From a checkpoint of a small mixture-of-experts model trained on Wikipedia: a softmax router.
Below are experts of layer 5 (counted from 0) of a mixture-of-experts language model. Rows are named down (a neuron's output weights, with its number) and show model dimensions 0-255. Each number is 200 + 30 x the weight over its row's rms, rounded and kept within 0 to 999.
Before each expert's rows: a language model's description of what the expert responds to. This comes from a sample of Wikipedia text that the model never trained on.

# expert 4
It responds to: Sports-results vocabulary in athlete and club articles, such as season, Cup, Championships, medal, team, and dashes in medal tables.
down0,155,213,166,221,207,178,217,182,207,192,269,198,238,163,184,183,277,196,187,242,190,235,210,199,231,240,230,183,238,214,223,248,213,193,173,216,174,180,201,162,185,202,237,233,235,179,136,201,205,238,221,224,193,207,181,175,192,182,214,172,189,215,213,216,174,264,183,173,214,247,140,184,202,194,293,164,198,194,150,249,223,187,178,205,188,171,114,232,200,187,182,157,196,186,231,241,157,190,209,249,179,198,184,193,178,211,195,177,174,157,192,204,192,212,220,157,196,200,188,224,172,222,203,174,253,277,144,206,199,183,194,191,199,210,241,229,258,188,205,205,205,233,188,254,280,173,192,214,230,143,233,219,249,205,182,184,245,129,207,220,186,189,170,189,206,182,199,219,230,150,166,197,229,245,211,226,237,195,196,219,182,267,247,155,211,205,206,244,215,190,181,169,214,231,164,182,229,226,200,229,167,221,186,199,220,183,155,192,207,203,207,193,230,241,131,154,203,222,234,200,184,193,222,171,234,131,260,199,190,222,262,243,229,196,204,204,209,199,195,226,153,221,198,166,161,227,193,219,257,182,224,177,180,234,168,177

# expert 1
It responds to: Early pieces of names and words right after a capital or short prefix, such as T-ati-ana, Har-atyk, Hung-arian, si-mply.
down0,161,212,240,203,150,245,236,260,150,200,201,160,281,224,191,226,205,227,184,208,153,214,146,216,162,170,204,163,157,200,201,185,204,202,193,183,248,172,256,201,230,214,232,171,191,225,177,238,194,180,156,201,198,184,200,215,182,166,214,201,173,227,213,208,217,186,218,221,179,142,236,177,169,217,202,211,215,195,210,161,165,234,209,201,213,155,213,243,196,200,177,201,169,195,206,158,239,185,157,165,240,171,241,204,176,176,184,232,128,207,200,235,141,208,198,195,269,147,231,245,176,222,207,234,228,203,222,198,215,204,212,242,161,174,217,229,147,203,219,174,147,180,243,266,208,144,179,195,179,167,195,279,166,271,243,254,169,155,164,154,213,209,214,187,246,227,180,155,213,150,150,225,226,191,249,242,210,236,191,213,151,195,166,208,182,170,221,199,165,258,182,184,219,183,167,205,186,177,168,219,183,216,217,166,162,200,206,201,209,172,150,182,196,196,221,212,157,179,235,183,193,202,234,180,228,173,269,139,204,226,234,188,210,230,175,191,236,178,182,172,178,167,208,177,191,235,206,197,239,187,214,160,199,191,167,219

# expert 13
It responds to: Word-final plural or abstract noun pieces, often before "of", such as mat-ters, Hundred-s, equip-ment, people, members, players.
down0,222,187,227,176,170,195,196,208,187,162,266,191,211,180,178,210,188,231,192,164,233,196,243,210,173,175,170,176,201,156,129,195,193,227,237,216,191,191,213,215,170,185,228,210,192,201,251,190,195,197,227,250,206,226,233,199,172,187,256,158,228,236,211,182,199,193,233,235,186,198,168,154,178,220,182,191,240,250,170,225,186,192,168,223,181,218,208,228,204,179,177,178,158,206,158,220,219,160,153,183,278,177,223,257,175,181,250,287,178,216,214,205,240,209,235,182,190,148,191,224,219,194,195,214,183,210,190,191,194,182,165,238,124,221,144,237,176,200,224,217,192,257,171,193,207,180,195,261,187,176,200,226,210,189,144,176,233,245,215,229,220,250,128,165,185,189,258,171,207,212,184,188,244,210,180,169,162,178,148,214,243,189,215,163,176,251,159,193,164,183,233,202,229,238,217,259,236,179,180,140,209,170,237,192,180,194,219,210,217,235,171,237,233,213,181,157,136,204,173,189,176,140,220,215,200,184,197,229,233,177,156,181,251,195,185,148,189,163,235,238,182,182,175,185,173,250,188,205,198,239,273,211,223,195,168,209

# expert 49
It responds to: First pieces of field labels and headings in infoboxes and taxonomy lists, such as Rang-e, Elec-trification, Coordinates, Born, H-ab-itat.
down0,181,223,204,230,261,182,157,210,207,234,239,213,156,153,172,259,191,246,205,152,211,183,235,181,213,155,240,189,183,221,203,226,191,218,174,191,154,226,153,192,196,155,163,239,260,166,163,213,200,202,209,201,216,191,207,205,181,263,199,190,154,206,223,195,140,176,151,228,189,180,236,192,250,202,163,197,213,156,229,206,174,177,230,183,194,219,204,191,254,218,209,185,187,239,215,242,220,174,242,218,161,165,209,193,170,221,227,212,213,261,227,194,213,216,176,277,168,233,200,189,218,246,240,177,235,184,222,215,192,203,185,247,203,180,192,190,214,208,271,227,207,145,166,186,213,225,177,155,203,168,206,185,217,192,179,140,248,159,168,185,195,183,161,206,152,198,247,224,259,230,203,204,216,172,207,166,265,192,216,210,186,173,187,177,184,173,164,149,211,196,183,174,221,218,174,165,210,166,181,190,191,233,203,160,129,174,156,195,153,249,268,236,193,268,204,226,207,213,200,150,287,155,197,205,183,215,217,223,210,181,264,225,209,158,259,183,174,171,222,179,205,194,205,194,187,212,250,188,212,168,181,198,208,150,208,231

# expert 24
It responds to: Final pieces of words in section headings, table cells and lists, such as Sing-les, Rank-ings, Sch-edule, plus table separator rows.
down1,141,202,210,199,200,225,185,208,180,222,171,183,203,197,141,184,228,205,177,161,206,228,195,248,242,170,211,258,206,235,203,212,250,178,214,222,143,208,175,239,209,224,247,210,210,185,202,189,233,191,236,166,203,166,252,179,192,225,192,229,207,199,228,189,214,210,218,201,222,209,177,197,243,232,181,264,183,226,235,236,193,216,192,166,138,192,246,195,159,214,139,194,247,175,174,179,180,158,203,233,208,212,199,182,169,152,141,205,163,242,212,200,184,150,200,198,150,202,157,172,152,252,173,192,174,187,224,225,132,191,211,173,210,155,256,208,261,192,185,260,212,143,225,167,179,133,178,217,237,194,184,189,228,228,206,241,209,215,214,222,220,170,227,172,252,230,243,214,228,175,195,170,195,249,202,145,231,230,203,149,175,251,162,197,181,217,178,216,205,217,212,192,196,190,192,150,203,236,233,166,256,179,222,184,149,126,187,187,240,170,247,259,189,196,161,164,188,223,205,194,211,200,158,202,168,258,193,136,192,196,192,217,238,227,174,179,193,188,155,166,193,177,204,220,240,155,215,189,175,165,142,175,251,207,205,189

# expert 33
It responds to: First pieces of words after the or to, mainly Latinate prefixes and month abbreviations: rec-ent, sec-ure, af-filiated, Jul, Sept.
down0,212,158,161,205,203,146,193,205,178,195,258,163,206,252,177,203,231,224,200,205,202,196,192,272,181,195,213,204,211,185,252,234,171,233,185,205,205,213,177,195,183,188,214,140,235,264,210,202,228,188,194,238,224,206,242,156,191,298,242,228,129,169,209,193,185,192,172,150,237,198,222,212,156,227,191,183,199,219,245,183,227,279,149,214,202,224,197,207,197,177,215,253,196,199,120,195,210,167,195,229,203,207,190,173,165,220,194,180,195,231,161,249,159,199,232,189,163,165,178,193,193,228,182,216,229,238,199,174,143,175,203,169,255,224,193,223,157,172,194,191,204,184,204,230,217,202,230,227,199,239,193,190,190,229,251,181,253,152,133,208,204,195,199,221,187,152,172,144,235,272,243,175,176,171,147,191,219,184,182,176,170,173,226,200,198,209,199,183,185,172,180,195,129,176,202,189,239,226,141,198,191,194,223,225,253,161,122,218,229,182,196,180,214,182,242,206,176,193,210,181,152,196,159,150,176,152,177,189,161,213,169,203,236,196,153,158,227,214,157,226,210,222,175,204,150,177,188,202,228,221,196,233,223,219,229,205

# expert 42
It responds to: Opening pieces of countries, cities and regions after in or of, such as Col-ogne, Est-onia, Liv-erpool, Pan-ama, Hung.
down0,225,225,241,186,181,223,226,225,196,218,185,181,200,203,187,209,173,245,176,204,170,245,209,251,206,207,201,198,202,198,132,200,256,254,206,179,147,231,146,183,212,209,179,247,168,199,174,214,169,189,174,234,218,190,233,170,217,203,204,180,194,204,192,218,210,181,150,168,169,199,161,197,219,230,195,207,198,248,219,206,210,208,191,230,174,156,226,231,143,286,234,200,231,140,261,203,198,216,175,223,239,272,221,184,203,202,226,187,205,229,169,248,212,249,224,211,246,208,209,211,178,229,204,221,158,220,185,163,247,157,229,191,207,186,229,174,197,195,228,173,237,221,237,224,132,194,256,161,231,198,203,247,231,217,255,195,177,229,213,236,152,216,193,237,196,195,193,207,189,170,208,162,227,172,166,152,206,199,198,169,247,224,186,258,234,159,161,238,151,176,189,198,216,191,233,191,218,200,196,153,271,220,178,226,205,170,158,144,247,233,241,270,147,205,158,256,175,158,197,180,187,202,182,247,176,241,232,226,208,186,224,246,232,240,196,210,207,198,263,246,190,224,241,244,189,153,210,189,222,215,191,229,228,218,186,193

# expert 6
It responds to: Unit symbols after numbers in climate or measurement tables, such as °C, °F, mph, plus noun stems like cour, school, film.
down3,150,174,215,223,230,222,161,183,151,242,156,216,150,198,208,203,164,179,179,183,212,221,224,154,178,238,161,229,171,223,149,242,168,198,224,220,235,208,222,247,157,205,205,228,228,213,219,199,159,157,199,182,160,248,223,174,197,208,246,211,178,195,205,167,191,247,208,206,215,198,173,178,198,154,208,226,161,144,223,224,193,200,195,204,136,161,231,170,221,219,160,157,188,211,216,148,262,136,218,191,155,171,196,233,183,215,220,212,211,184,199,201,242,196,200,184,171,203,277,192,197,215,193,188,194,155,229,163,204,205,193,197,188,211,136,214,145,231,226,189,209,191,190,217,231,172,141,166,196,266,182,122,197,191,184,212,137,174,234,210,245,220,246,189,151,213,208,221,173,235,149,228,187,140,213,186,190,206,179,191,214,201,187,170,212,210,258,182,272,159,199,178,234,171,158,150,179,215,173,137,234,182,205,199,191,185,192,190,181,181,202,170,211,217,183,233,186,236,180,184,205,168,194,192,229,208,216,221,212,214,226,273,172,214,208,223,228,225,157,213,207,181,207,206,238,190,246,211,205,221,231,220,160,115,121,149

# expert 23
It responds to: Opening or middle syllables of foreign names, countries and football clubs, often in tables, such as Har, Atal-anta, Cro-atia, Vill-a.
down0,185,174,213,165,133,199,207,252,220,178,228,210,238,226,182,194,153,159,168,183,193,166,252,187,213,150,159,198,128,187,189,163,172,217,205,214,183,205,258,242,169,191,245,237,223,236,237,170,172,189,180,188,182,186,179,193,187,181,212,198,209,144,203,184,232,213,207,264,239,236,148,217,190,221,184,198,199,205,192,204,233,158,130,155,225,201,127,185,187,188,209,202,213,210,209,194,244,215,240,210,187,197,262,199,230,204,200,187,242,171,142,215,178,251,198,218,242,207,204,231,198,189,210,212,188,214,184,193,216,206,197,231,177,242,184,211,226,197,217,178,245,247,196,118,214,252,225,178,201,192,183,138,188,232,205,204,192,203,241,185,206,238,185,232,172,172,256,156,178,215,200,184,233,216,136,217,191,171,191,259,171,162,192,223,202,205,156,111,254,191,197,179,187,215,207,216,212,170,192,247,196,256,230,182,182,181,225,235,181,179,150,216,201,216,146,169,208,173,193,175,206,226,176,168,200,207,256,230,222,196,197,192,220,197,197,213,136,213,187,227,234,210,250,140,251,217,195,218,249,177,264,179,249,233,267,186

# expert 51
It responds to: Line breaks before list items and closing quotation marks or parentheses ending titles and quoted phrases: "Quaternario 88", See also, (Spain).
down0,209,214,229,236,181,127,209,204,189,174,165,202,202,191,179,181,220,243,225,171,197,189,222,231,177,220,220,216,191,164,172,162,165,240,209,198,215,193,217,182,143,204,227,203,147,215,191,194,235,209,148,220,190,285,161,176,202,150,179,181,160,176,187,159,184,227,270,208,219,214,221,187,186,214,240,214,191,215,207,174,143,219,153,235,186,177,217,240,204,217,189,144,222,166,219,236,234,211,218,244,207,143,185,224,175,201,165,239,201,242,182,152,236,206,249,232,205,204,218,130,181,158,215,198,165,249,193,202,192,188,234,269,246,241,215,215,197,188,213,184,235,225,144,217,230,207,177,213,159,207,228,207,226,175,232,249,182,205,196,209,254,236,185,211,196,207,157,191,184,214,214,216,196,144,187,171,199,243,193,176,178,150,224,200,178,243,197,228,264,216,152,143,177,293,207,192,222,234,210,165,265,212,241,210,203,203,181,187,185,187,191,165,222,208,207,239,231,205,185,182,212,232,219,195,136,197,197,231,220,236,218,248,223,203,220,177,207,163,174,198,225,211,213,154,201,214,245,249,141,226,256,167,174,184,262,248

# expert 52
It responds to: Final pieces of names and words before punctuation, especially y, le, ers, e.g. Sicily, seniority, Villiers, Brentford.
down1,239,195,207,195,165,212,240,188,168,181,174,240,205,183,228,240,234,220,215,200,233,203,199,194,235,179,194,198,213,200,222,228,220,171,230,157,212,191,141,242,206,217,248,193,253,232,204,202,124,173,248,179,173,155,223,181,203,199,213,186,202,214,232,169,209,254,180,187,254,217,207,190,248,217,183,221,218,174,192,187,222,211,228,161,163,184,129,241,203,127,198,137,214,207,201,208,190,196,214,246,197,239,162,191,198,213,206,128,131,238,185,245,191,202,173,223,234,203,227,213,202,139,207,163,210,154,219,169,195,214,168,136,198,266,198,223,221,227,150,180,154,211,220,226,206,262,176,229,203,178,182,232,203,209,242,209,208,170,217,213,221,183,193,199,225,184,203,229,209,124,223,231,191,178,177,229,195,232,191,195,190,248,274,252,196,203,187,228,163,137,233,154,254,208,176,205,208,196,213,156,222,196,194,198,207,202,277,264,202,145,192,220,198,166,252,172,214,196,198,203,210,247,216,180,187,197,244,246,183,240,196,257,215,221,207,214,174,157,148,205,215,216,240,198,151,229,225,191,219,229,192,249,243,197,177,165

# expert 44
It responds to: Opening or inner syllables of European and Hispanic names and titles, such as Jul|ian, Fern|án|dez, Du|ch|ess, Pol, Ben.
down1,180,217,220,205,206,184,195,218,191,184,227,179,221,234,241,202,157,224,154,199,203,157,162,175,206,256,206,222,247,199,186,148,176,204,199,215,186,231,238,90,143,200,247,175,251,205,160,217,226,181,207,222,153,202,198,199,298,236,214,158,245,250,217,221,214,223,195,198,162,245,222,201,227,176,199,188,210,248,192,242,214,189,179,233,219,254,173,212,269,227,185,233,214,236,200,162,197,224,219,161,105,221,172,187,207,236,215,221,194,167,224,220,188,164,230,199,165,218,220,250,229,165,170,176,234,222,241,213,186,188,199,145,196,222,223,209,227,197,215,165,186,214,253,180,200,245,189,202,168,223,210,186,192,175,220,214,230,194,139,180,231,149,185,213,245,159,216,161,181,175,158,178,152,174,174,231,191,193,168,249,202,177,185,188,149,194,232,214,207,166,191,201,192,185,162,199,199,162,215,213,199,222,238,227,231,212,183,194,225,173,196,224,244,207,223,209,236,239,191,209,241,217,238,193,207,173,202,161,229,213,174,199,168,207,247,216,174,161,171,193,188,241,214,163,273,179,168,247,209,134,253,228,214,173,174,252

# expert 48
It responds to: First pieces of capitalized institution, religious or historical terms, such as Ass-umption, Ren-aissance, Parliam, Min-istry, Cath.
down0,229,193,197,177,209,137,213,161,230,161,200,186,230,198,173,209,278,211,175,269,186,173,221,214,190,223,208,172,210,137,186,174,182,157,173,145,190,234,198,126,232,198,215,161,242,223,178,181,240,183,213,255,220,159,215,218,259,264,160,172,197,185,206,221,201,189,215,204,177,193,175,213,228,241,191,208,236,243,268,171,222,153,229,148,223,196,220,213,193,220,206,221,160,175,210,182,189,244,195,163,177,196,195,169,174,229,194,182,190,217,194,205,187,183,184,181,219,177,191,219,192,174,181,201,192,247,217,206,181,224,246,184,235,222,193,214,217,214,166,215,225,191,211,215,189,256,225,195,214,212,195,247,206,218,197,196,216,202,268,203,150,165,220,238,173,206,202,164,232,200,252,266,181,185,166,171,168,203,153,159,176,193,246,190,235,153,195,219,190,230,198,181,208,152,172,174,171,225,176,201,256,113,234,249,133,157,196,178,180,197,213,270,216,227,202,171,177,172,234,213,151,193,269,244,185,191,138,194,174,199,216,259,186,200,169,186,156,235,147,232,220,168,203,193,206,163,248,178,141,192,191,194,203,216,228,190